config = dict(
    d_model=160,
    routed_scale=2.5,
    lr=0.0036,
    beta2=0.95,
    train_tokens=555900000,
)
Below are experts of layer 8 (counted from 0) of a mixture-of-experts language model. Rows are named gate (a neuron's input weights, with its number), up (a neuron's input weights, with its number) and show model dimensions 0-159. Each number is 50 + 12 x the weight over its row's rms, rounded and kept within 0 to 99.
Before each expert's rows: "comes after" lists some tokens at least twice as common just before its tokens as in all text; "gets" lists some tokens that make up at least twice as much of what it gets as of all text. This comes from a sample of Wikipedia text that the model never trained on. Tokens count by the router's weight.

# expert 129
comes after: "0", "1", "/", " b", " h", " H"
gets: "ou", " Mar", " Dou", " dou", "/", " j"
gate0:58 54 40 47 52 46 40 43 57 72 55 55 49 28 50 48 58 54 42 71 40 38 44 63 46 54 63 44 40 51 64 22 46 63 62 57 48 80 52 64 65 55 54 58 50 54 36 51 56 52 41 86 55 61 50 37 45 46 49 49 68 56 57 63 63 28 58 47 72 68 55 23 63 48 45 65 53 44 58 23 52 41 79 39 56 59 53 57 40 70 51 28 56 47 49 50 45 63 44 57 44 34 43 48 42 39 25 64 41 40 45 46 54 61 60 59 66 37 46 49 41 63 41 36 57 49 48 59 51 34 56 25 44 57 35 31 38 49 54 42 56 53 52 54 57 46 44 50 52 82 45 26 41 71 26 42 44 48 53 20
up0:68 74 47 53 34 52 66 67 31 68 55 68 52 57 55 42 31 59 38 38 50 51 51 45 58 63 37 67 55 60 48 53 50 43 64 61 55 50 63 34 50 31 52 46 55 38 37 71 45 60 32 61 41 45 57 43 49 51 42 52 41 62 26 25 51 43 42 54 55 65 54 56 52 31 42 36 32 43 68 49 65 45 41 27 57 50 34 66 41 55 54 47 51 64 38 35 29 69 48 44 40 32 41 68 41 30 61 48 49 46 43 57 59 63 56 47 67 64 51 46 56 51 59 74 59 58 64 74 45 21 30 58 46 53 47 50 34 29 69 57 49 57 55 61 60 47 51 45 30 34 36 50 18 44 69 56 50 66 67 64

# expert 222
comes after: " the", " a", " and", "0", " of", "'s"
gets: " m", " M", " p", "M", " P", " s"
gate4:53 50 30 57 53 23 39 42 52 33 28 46 58 58 83 42 31 71 15 22 64 45 57 56 47 49 31 50 61 57 48 51 29 59 56 48 28 61 61 46 34 49 49 55 53 65 50 63 55 43 33 46 28 43 54 58 48 51 50 52 60 67 49 45 44 23 35 60 55 53 31 43 64 42 52 53 51 47 66 63 58 34 49 64 46 63 40 49 46 46 44 63 30 57 48 41 47 54 68 54 47 29 48 66 49 62 73 30 39 64 34 54 56 49 58 63 46 43 51 30 61 51 47 55 64 66 49 53 64 51 61 42 57 45 46 55 67 42 50 48 27 30 46 47 45 47 69 57 76 59 43 51 34 59 72 54 52 66 31 62
up4:31 30 42 60 66 75 36 50 53 35 50 62 51 59 28 48 52 35 48 38 62 45 41 35 51 55 63 38 55 49 47 32 58 63 44 25 44 67 48 46 70 31 42 62 27 37 64 39 40 39 40 63 41 62 53 48 57 44 65 65 66 36 68 26 39 34 44 55 69 34 58 50 66 45 42 50 52 50 55 28 67 47 51 38 50 47 37 43 61 57 60 48 81 46 61 62 54 26 71 79 54 53 74 32 60 34 63 56 55 42 43 41 50 44 47 45 57 50 56 62 37 37 50 72 51 42 63 57 66 56 58 45 59 53 49 32 46 37 51 35 45 57 62 65 59 43 63 37 52 45 68 43 52 30 55 33 35 60 47 58

# expert 15
comes after: "\n", " |\n", ")\n", ")", ".\n", " Born"
gets: " |", ":", "-", "|", ";", ","
gate0:25 69 57 57 46 55 50 55 41 39 53 48 31 54 39 28 45 37 51 47 52 48 28 52 61 69 45 58 49 63 41 51 70 55 46 59 42 59 57 31 47 37 64 61 65 54 44 53 70 63 61 50 59 95 37 37 49 45 44 57 55 55 50 46 61 49 59 74 56 58 48 53 82 41 47 58 26 58 62 42 45 19 27 48 39 43 40 50 59 33 74 46 45 44 49 60 56 58 45 28 51 70 52 54 53 41 44 54 46 77 55 47 62 33 60 64 50 55 12 47 49 53 23 65 54 46 41 51 53 46 67 38 47 49 47 41 40 43 46 57 65 40 61 29 47 63 59 52 53 51 57 58 47 41 43 40 60 70 41 55
up0:50 41 49 31 59 41 57 51 48 55 53 59 69 44 36 68 45 55 40 77 50 48 57 45 59 27 62 46 62 61 38 55 23 59 57 38 57 43 44 49 53 54 12 39 34 35 51 45 42 36 30 52 38 39 54 54 57 47 61 43 44 60 59 42 40 57 42 37 60 41 47 36 37 66 39 42 59 53 38 68 51 64 94 39 60 66 56 42 52 66 45 44 54 57 52 42 33 49 37 59 33 39 63 41 50 54 61 51 48 45 48 53 40 64 32 39 67 62 74 31 47 45 66 60 64 54 32 30 33 53 30 55 54 70 45 53 50 65 58 41 53 21 47 61 46 52 32 51 39 64 40 53 44 58 76 50 44 67 57 41

# expert 255
comes after: " ", "1", "2", ".", " $", " ("
gets: "1", "2", "3", "4", "5", "6"
gate1:33 49 61 35 43 79 38 72 51 69 58 36 36 51 74 31 51 34 43 21 46 46 48 40 38 85 29 61 43 50 38 57 45 42 60 46 54 51 38 64 53 51 51 49 51 54 53 61 49 43 51 41 63 51 39 53 31 56 57 61 59 65 47 45 58 26 51 49 50 61 38 69 56 69 47 52 46 67 44 38 26 54 30 66 28 43 74 46 34 43 60 61 44 73 64 40 47 68 39 51 55 64 53 69 35 49 43 54 53 53 46 41 49 47 76 50 54 45 46 53 55 45 56 66 53 57 59 56 47 56 57 49 37 50 58 35 56 53 56 67 51 61 33 65 49 27 64 55 45 36 62 31 70 32 61 34 32 29 50 50
up1:66 48 34 47 35 51 79 57 36 56 41 57 40 38 57 51 52 23 52 48 66 57 41 71 65 49 67 56 66 63 32 58 45 57 50 49 57 58 42 72 52 44 50 41 48 54 26 41 64 59 26 38 59 49 59 53 40 66 40 62 65 62 30 69 46 34 50 34 50 65 55 55 49 41 55 64 49 54 42 26 69 51 29 52 49 54 53 55 59 44 36 58 46 57 62 39 51 44 70 38 36 55 73 30 58 48 31 48 30 55 54 38 30 55 71 36 53 43 69 45 48 27 58 43 43 49 46 35 62 40 57 57 51 53 67 75 60 41 44 48 53 48 52 50 80 54 49 56 58 46 50 55 69 28 52 50 14 47 62 42

# expert 172
comes after: " the", " a", " of", " and", "-", " ("
gets: " P", " p", " st", " fl", " j", " g"
gate4:58 43 66 47 44 60 34 24 38 60 39 30 58 58 43 47 36 52 57 40 73 41 65 49 64 67 46 42 66 50 64 82 65 58 56 53 53 39 50 66 61 28 75 63 62 33 46 59 50 58 84 49 55 53 41 49 43 59 64 45 65 50 56 64 54 38 47 29 44 48 47 44 23 57 35 55 46 52 27 66 55 55 62 67 55 57 48 56 49 44 33 54 70 50 64 68 66 47 45 49 51 52 53 39 49 56 44 71 59 52 49 40 51 56 54 54 40 68 65 40 37 44 36 63 41 41 45 43 57 44 47 48 81 41 27 55 71 42 54 45 45 55 66 33 36 28 46 53 46 67 28 49 55 39 47 54 31 37 50 74
up4:49 37 41 58 61 53 54 44 25 59 51 74 56 50 48 24 38 67 44 34 38 44 69 58 49 58 37 53 72 37 44 46 54 32 51 69 54 59 37 45 51 33 78 52 52 60 57 54 30 68 45 39 60 74 31 66 47 34 66 70 66 31 67 65 52 38 47 67 58 55 52 64 37 60 49 71 44 31 25 52 60 49 53 53 46 71 41 54 52 50 51 67 42 45 44 37 52 41 63 44 60 49 62 49 42 53 53 46 38 54 51 51 55 54 39 52 55 56 50 30 52 55 41 48 54 40 49 44 76 40 22 56 51 39 29 78 54 67 44 64 52 64 21 41 54 47 52 72 31 54 56 61 24 51 48 46 54 52 48 42

# expert 67
comes after: " the", " a", "==", "'s", " his", " and"
gets: " c", " p", " t", " C", " s", " ch"
gate4:45 46 60 54 64 44 33 46 37 45 51 73 42 40 32 52 48 71 44 55 62 36 65 49 47 35 52 48 61 23 36 70 50 67 67 38 48 67 41 59 64 49 40 54 40 56 54 63 39 51 46 44 42 48 47 52 18 50 72 59 71 44 59 52 58 40 32 58 51 60 58 49 46 58 66 61 62 25 30 57 37 49 45 54 29 45 41 31 42 61 74 60 48 42 52 42 32 54 46 69 65 60 66 59 49 63 74 53 36 40 62 42 21 29 43 57 60 38 64 63 42 82 57 51 45 34 55 44 65 41 58 75 49 54 44 46 50 64 59 45 56 36 32 43 43 44 69 65 55 36 46 41 42 57 46 45 60 35 58 55
up4:53 38 47 58 38 46 41 63 64 49 51 48 57 62 58 69 53 47 46 48 43 46 43 49 38 63 52 50 38 65 53 57 55 29 47 51 57 42 60 58 49 33 63 23 57 31 48 38 47 38 56 47 48 33 49 40 85 65 44 54 31 60 45 64 48 49 47 46 61 56 46 54 54 72 27 36 54 61 82 63 66 62 51 61 39 52 35 57 65 31 39 47 38 46 56 65 67 47 44 44 54 44 42 42 46 48 13 55 61 53 63 47 62 39 48 49 59 56 31 40 58 36 37 36 59 69 50 46 32 59 44 47 47 57 71 60 35 40 51 58 40 56 80 37 66 48 43 52 59 78 30 57 82 39 58 52 38 42 26 48

# expert 21
comes after: "2", "|", " |\n", "0", " in", " medal"
gets: " |", " the", "0", " –", "|", " medal"
gate0:43 70 58 37 66 68 23 67 33 65 49 46 49 77 58 35 58 69 32 52 50 43 42 62 40 61 43 41 53 70 39 48 39 60 63 43 69 62 62 50 43 69 57 43 34 44 57 46 40 46 54 40 33 75 37 61 38 37 51 48 61 51 54 44 49 62 64 32 55 56 28 47 42 45 42 55 46 36 25 68 43 48 53 52 38 64 41 63 37 57 28 14 39 43 45 54 66 40 70 57 54 58 68 62 54 45 36 38 53 46 72 60 46 58 68 72 53 39 37 40 52 57 43 36 46 60 60 50 52 51 63 37 41 43 46 43 53 47 42 55 67 50 52 67 36 75 43 58 60 72 44 46 53 31 47 28 60 56 49 47
up0:59 54 44 64 61 70 41 75 55 29 60 44 35 38 43 47 26 45 51 61 63 41 54 51 39 57 81 49 34 58 61 55 42 60 55 38 77 52 66 47 76 54 42 65 51 49 46 62 72 30 58 48 49 35 40 50 64 53 66 67 60 30 51 54 48 44 62 49 75 39 56 58 53 67 48 42 36 48 56 24 34 43 64 46 55 46 49 54 39 48 66 37 52 49 60 35 51 61 53 64 52 58 47 31 60 42 13 46 67 41 51 67 36 47 46 38 46 51 51 50 58 46 35 50 56 47 53 50 56 52 57 56 35 55 55 36 47 54 54 59 37 44 51 43 22 45 65 39 43 69 41 63 68 52 26 79 34 47 73 45

# expert 57
comes after: " ", " \"", " (", " a", "-", " and"
gets: " d", " r", " R", " D", " dr", "r"
gate0:48 61 75 64 39 44 48 48 69 25 52 59 52 55 56 59 61 43 42 54 65 37 37 41 38 41 44 48 42 34 48 60 40 38 54 54 53 40 47 64 43 43 50 58 57 34 62 40 52 37 79 59 65 54 63 62 55 42 69 57 48 65 48 80 41 40 61 56 43 50 74 47 50 61 71 46 27 49 47 63 33 26 48 51 49 63 75 50 26 52 38 59 31 43 17 69 53 61 52 41 58 50 25 56 41 52 48 47 32 59 65 47 59 39 45 52 57 55 45 45 45 54 44 38 65 41 50 59 50 56 26 57 48 42 41 51 66 57 28 63 57 25 57 69 48 47 31 47 41 60 43 61 40 54 36 48 66 32 71 29
up0:53 33 39 43 53 58 44 40 46 76 59 55 44 33 48 49 75 57 44 60 44 62 41 53 62 49 49 47 67 50 32 38 62 48 47 51 37 56 57 39 45 53 40 54 44 43 45 37 40 56 20 22 40 45 44 60 40 52 44 33 56 40 61 27 41 72 34 54 65 49 34 53 44 46 41 58 68 50 58 40 55 54 52 56 47 28 56 44 63 46 38 53 54 86 79 33 61 54 68 49 40 61 73 51 70 37 25 36 67 52 23 50 46 58 45 60 36 41 66 55 61 56 59 48 56 44 58 62 54 54 59 66 35 42 57 48 33 55 63 58 57 72 56 27 61 46 59 47 62 34 55 33 71 32 44 51 54 36 33 57

# expert 211
comes after: " a", " the", " and", ":", " \"", " ("
gets: " f", " F", "f", " con", "F", " per"
gate0:55 57 72 73 73 61 50 45 45 66 39 37 41 56 54 43 51 64 67 51 48 38 53 48 53 41 59 41 55 33 28 73 52 51 62 34 36 69 58 60 49 59 44 43 31 30 67 29 32 55 31 35 54 46 50 63 42 76 49 69 41 43 38 58 53 63 43 65 37 53 62 57 25 51 61 54 39 54 48 66 31 53 46 79 41 58 65 39 42 44 42 60 51 31 54 52 50 37 56 58 71 43 61 54 45 61 31 50 36 49 35 63 57 56 40 66 51 46 29 74 54 44 55 65 57 56 49 40 56 25 45 75 40 51 46 71 52 45 29 62 40 54 36 51 53 47 52 36 41 49 42 61 47 52 19 62 59 51 36 43
up0:50 35 58 50 37 41 30 43 36 37 50 44 74 63 43 40 66 71 44 69 53 49 48 41 47 57 41 52 67 55 16 59 46 41 24 72 40 56 51 38 62 60 42 53 52 61 58 71 71 46 43 37 52 44 61 38 62 48 60 60 38 55 59 59 59 53 43 46 53 56 46 35 35 45 25 56 49 52 53 61 50 51 48 73 55 48 49 34 47 65 61 51 48 50 57 71 46 53 40 48 39 50 58 34 42 47 49 49 65 74 47 41 77 38 54 57 50 54 31 46 33 76 54 40 32 45 52 48 58 62 42 57 82 55 45 60 31 54 57 35 35 49 82 58 57 27 72 37 61 57 33 38 64 47 67 53 35 45 37 47

# expert 227
comes after: " in", " In", ",", "In", " of", " May"
gets: " ", "–", " the", " order", " addition", " South"
gate0:52 58 46 46 62 60 45 48 57 67 48 54 47 69 29 41 70 39 48 46 70 28 53 53 32 39 55 58 44 52 46 64 55 50 46 30 51 46 61 72 42 49 54 43 45 47 69 67 38 32 51 57 38 40 65 45 53 55 42 60 33 65 71 32 41 57 40 43 62 30 44 62 37 78 43 41 41 52 65 43 35 57 47 42 61 44 64 65 36 36 41 63 58 67 52 52 56 54 34 61 45 52 53 43 43 41 39 29 54 30 67 55 67 49 42 33 72 13 37 38 54 58 66 60 41 51 32 54 39 61 55 41 61 71 54 42 60 40 56 32 38 44 53 48 56 56 65 61 32 61 33 65 42 34 68 40 50 20 60 55
up0:27 65 53 49 47 47 34 48 46 64 56 70 59 60 50 39 60 33 75 49 31 43 48 49 54 52 42 62 49 49 42 42 75 51 55 43 66 45 50 65 73 44 41 43 33 33 66 44 75 50 61 32 36 38 66 50 41 54 56 64 46 67 49 56 55 61 53 38 26 46 69 52 75 50 64 43 43 48 57 74 45 56 24 47 43 32 64 70 34 39 47 71 41 44 74 43 35 40 60 51 32 39 57 50 59 34 44 27 48 51 65 52 40 42 26 43 51 34 67 43 45 46 61 69 71 38 47 56 57 64 60 54 49 61 48 44 56 41 38 55 30 71 50 61 39 47 56 53 28 60 48 37 43 41 51 48 69 44 41 40

# expert 154
comes after: " ", "1", "2", "3", "4", "5"
gets: "0", "3", "5", "2", "1", "4"
gate0:50 52 39 54 31 70 48 42 54 40 64 54 50 50 54 38 61 49 25 44 72 70 37 28 54 46 61 42 43 65 50 37 58 51 57 58 24 47 53 48 52 58 48 51 67 42 78 55 48 44 52 31 43 59 39 46 30 37 60 53 43 81 36 45 59 43 35 59 29 60 48 70 58 38 60 21 59 55 46 46 41 38 39 54 41 62 49 54 36 52 55 54 40 30 56 54 55 44 22 44 46 51 59 45 62 60 46 58 44 44 28 61 56 35 45 78 65 39 60 48 39 66 44 38 50 45 46 74 61 26 35 63 57 40 44 49 49 21 41 59 51 85 63 63 33 55 57 51 47 46 56 43 52 54 76 50 57 41 48 56
up0:43 76 37 37 28 42 54 48 49 60 58 66 35 52 57 34 53 44 59 40 43 49 34 57 62 58 54 36 56 77 40 26 58 64 54 63 32 52 49 52 53 46 52 44 58 42 50 55 52 42 58 40 61 54 48 27 34 33 47 22 75 41 50 61 33 62 58 53 39 63 66 53 62 62 54 91 51 60 54 55 45 50 47 52 46 57 52 56 56 56 54 51 37 28 51 27 33 62 50 51 20 54 47 52 54 52 37 52 32 21 40 48 53 35 23 60 68 45 53 57 55 58 36 45 56 52 50 39 66 58 48 52 49 35 50 42 43 35 33 70 52 68 58 65 38 55 56 57 58 76 60 65 37 73 36 34 57 50 54 47

# expert 145
comes after: " |\n", "\n", ")", ")\n", "0", "5"
gets: " |", "|", "-", ";", ":", " -"
gate0:60 59 51 45 44 53 57 55 53 47 46 31 41 45 72 54 27 68 58 45 82 57 59 52 68 39 63 51 53 55 70 60 25 29 48 29 66 64 56 37 59 48 40 46 65 44 49 53 57 58 42 56 64 55 67 38 45 57 44 70 54 74 45 47 36 39 55 58 60 52 46 52 40 33 28 57 71 42 51 44 62 64 50 44 55 30 64 63 40 46 33 32 66 35 39 51 56 62 44 54 44 34 28 45 60 37 43 32 57 63 28 43 60 40 54 52 41 66 64 57 55 34 35 54 30 65 62 52 54 18 56 38 54 42 44 60 73 59 47 39 51 48 48 45 72 52 52 36 46 44 83 53 63 46 41 41 39 39 53 55
up0:50 31 38 29 50 62 39 27 48 49 60 46 46 43 67 55 37 24 47 44 36 56 41 56 50 56 40 61 67 36 09 64 52 63 65 69 48 41 52 54 53 41 49 35 55 48 44 39 42 47 46 50 64 19 38 63 60 47 59 37 56 68 53 31 33 55 59 59 53 48 38 48 46 76 67 43 34 48 48 50 48 53 52 61 26 50 53 38 57 47 48 71 58 64 70 66 34 42 60 55 46 48 47 66 45 16 71 63 58 46 64 67 39 55 52 27 62 46 37 47 33 42 47 58 44 45 39 51 60 63 37 68 54 44 55 52 65 45 53 60 71 39 65 73 50 61 42 54 46 63 36 54 58 59 47 47 52 35 28 57

# expert 36
comes after: "1", "0", "3", "4", "″E", "7"
gets: " R", " r", " g", ".", " G", " and"
gate0:56 65 26 51 42 47 48 64 65 60 49 63 58 58 50 52 38 45 56 63 57 25 29 58 49 49 45 43 41 28 52 42 55 59 61 53 59 64 50 46 68 48 49 67 64 47 46 65 34 41 40 54 28 59 46 56 80 36 71 41 64 31 48 38 45 49 43 41 55 44 32 44 63 50 78 50 53 52 44 50 27 55 60 50 48 37 44 71 60 45 50 45 65 46 55 64 56 35 68 46 23 41 51 26 47 30 35 61 59 38 56 37 43 49 48 61 87 53 71 62 65 44 35 60 41 52 42 54 45 63 35 49 61 54 58 53 47 38 54 53 49 34 22 56 65 24 44 49 52 50 49 55 62 61 34 65 48 37 69 30
up0:53 60 39 60 55 62 58 66 53 39 50 61 53 45 51 52 50 30 34 60 62 38 24 70 38 38 33 62 43 37 22 52 51 50 68 45 39 29 58 62 34 44 44 49 44 50 59 34 42 58 64 16 39 35 43 65 65 40 54 35 57 67 44 42 45 44 18 56 51 51 51 54 66 45 75 55 42 59 67 64 39 54 58 71 40 56 47 66 49 39 50 50 53 46 45 44 54 23 58 31 42 46 43 31 80 39 45 52 46 51 62 36 58 40 72 59 50 57 24 52 59 46 41 51 55 63 37 32 31 50 45 25 38 51 62 48 62 64 63 51 57 42 36 70 56 43 35 46 56 45 61 43 63 49 54 70 53 46 44 58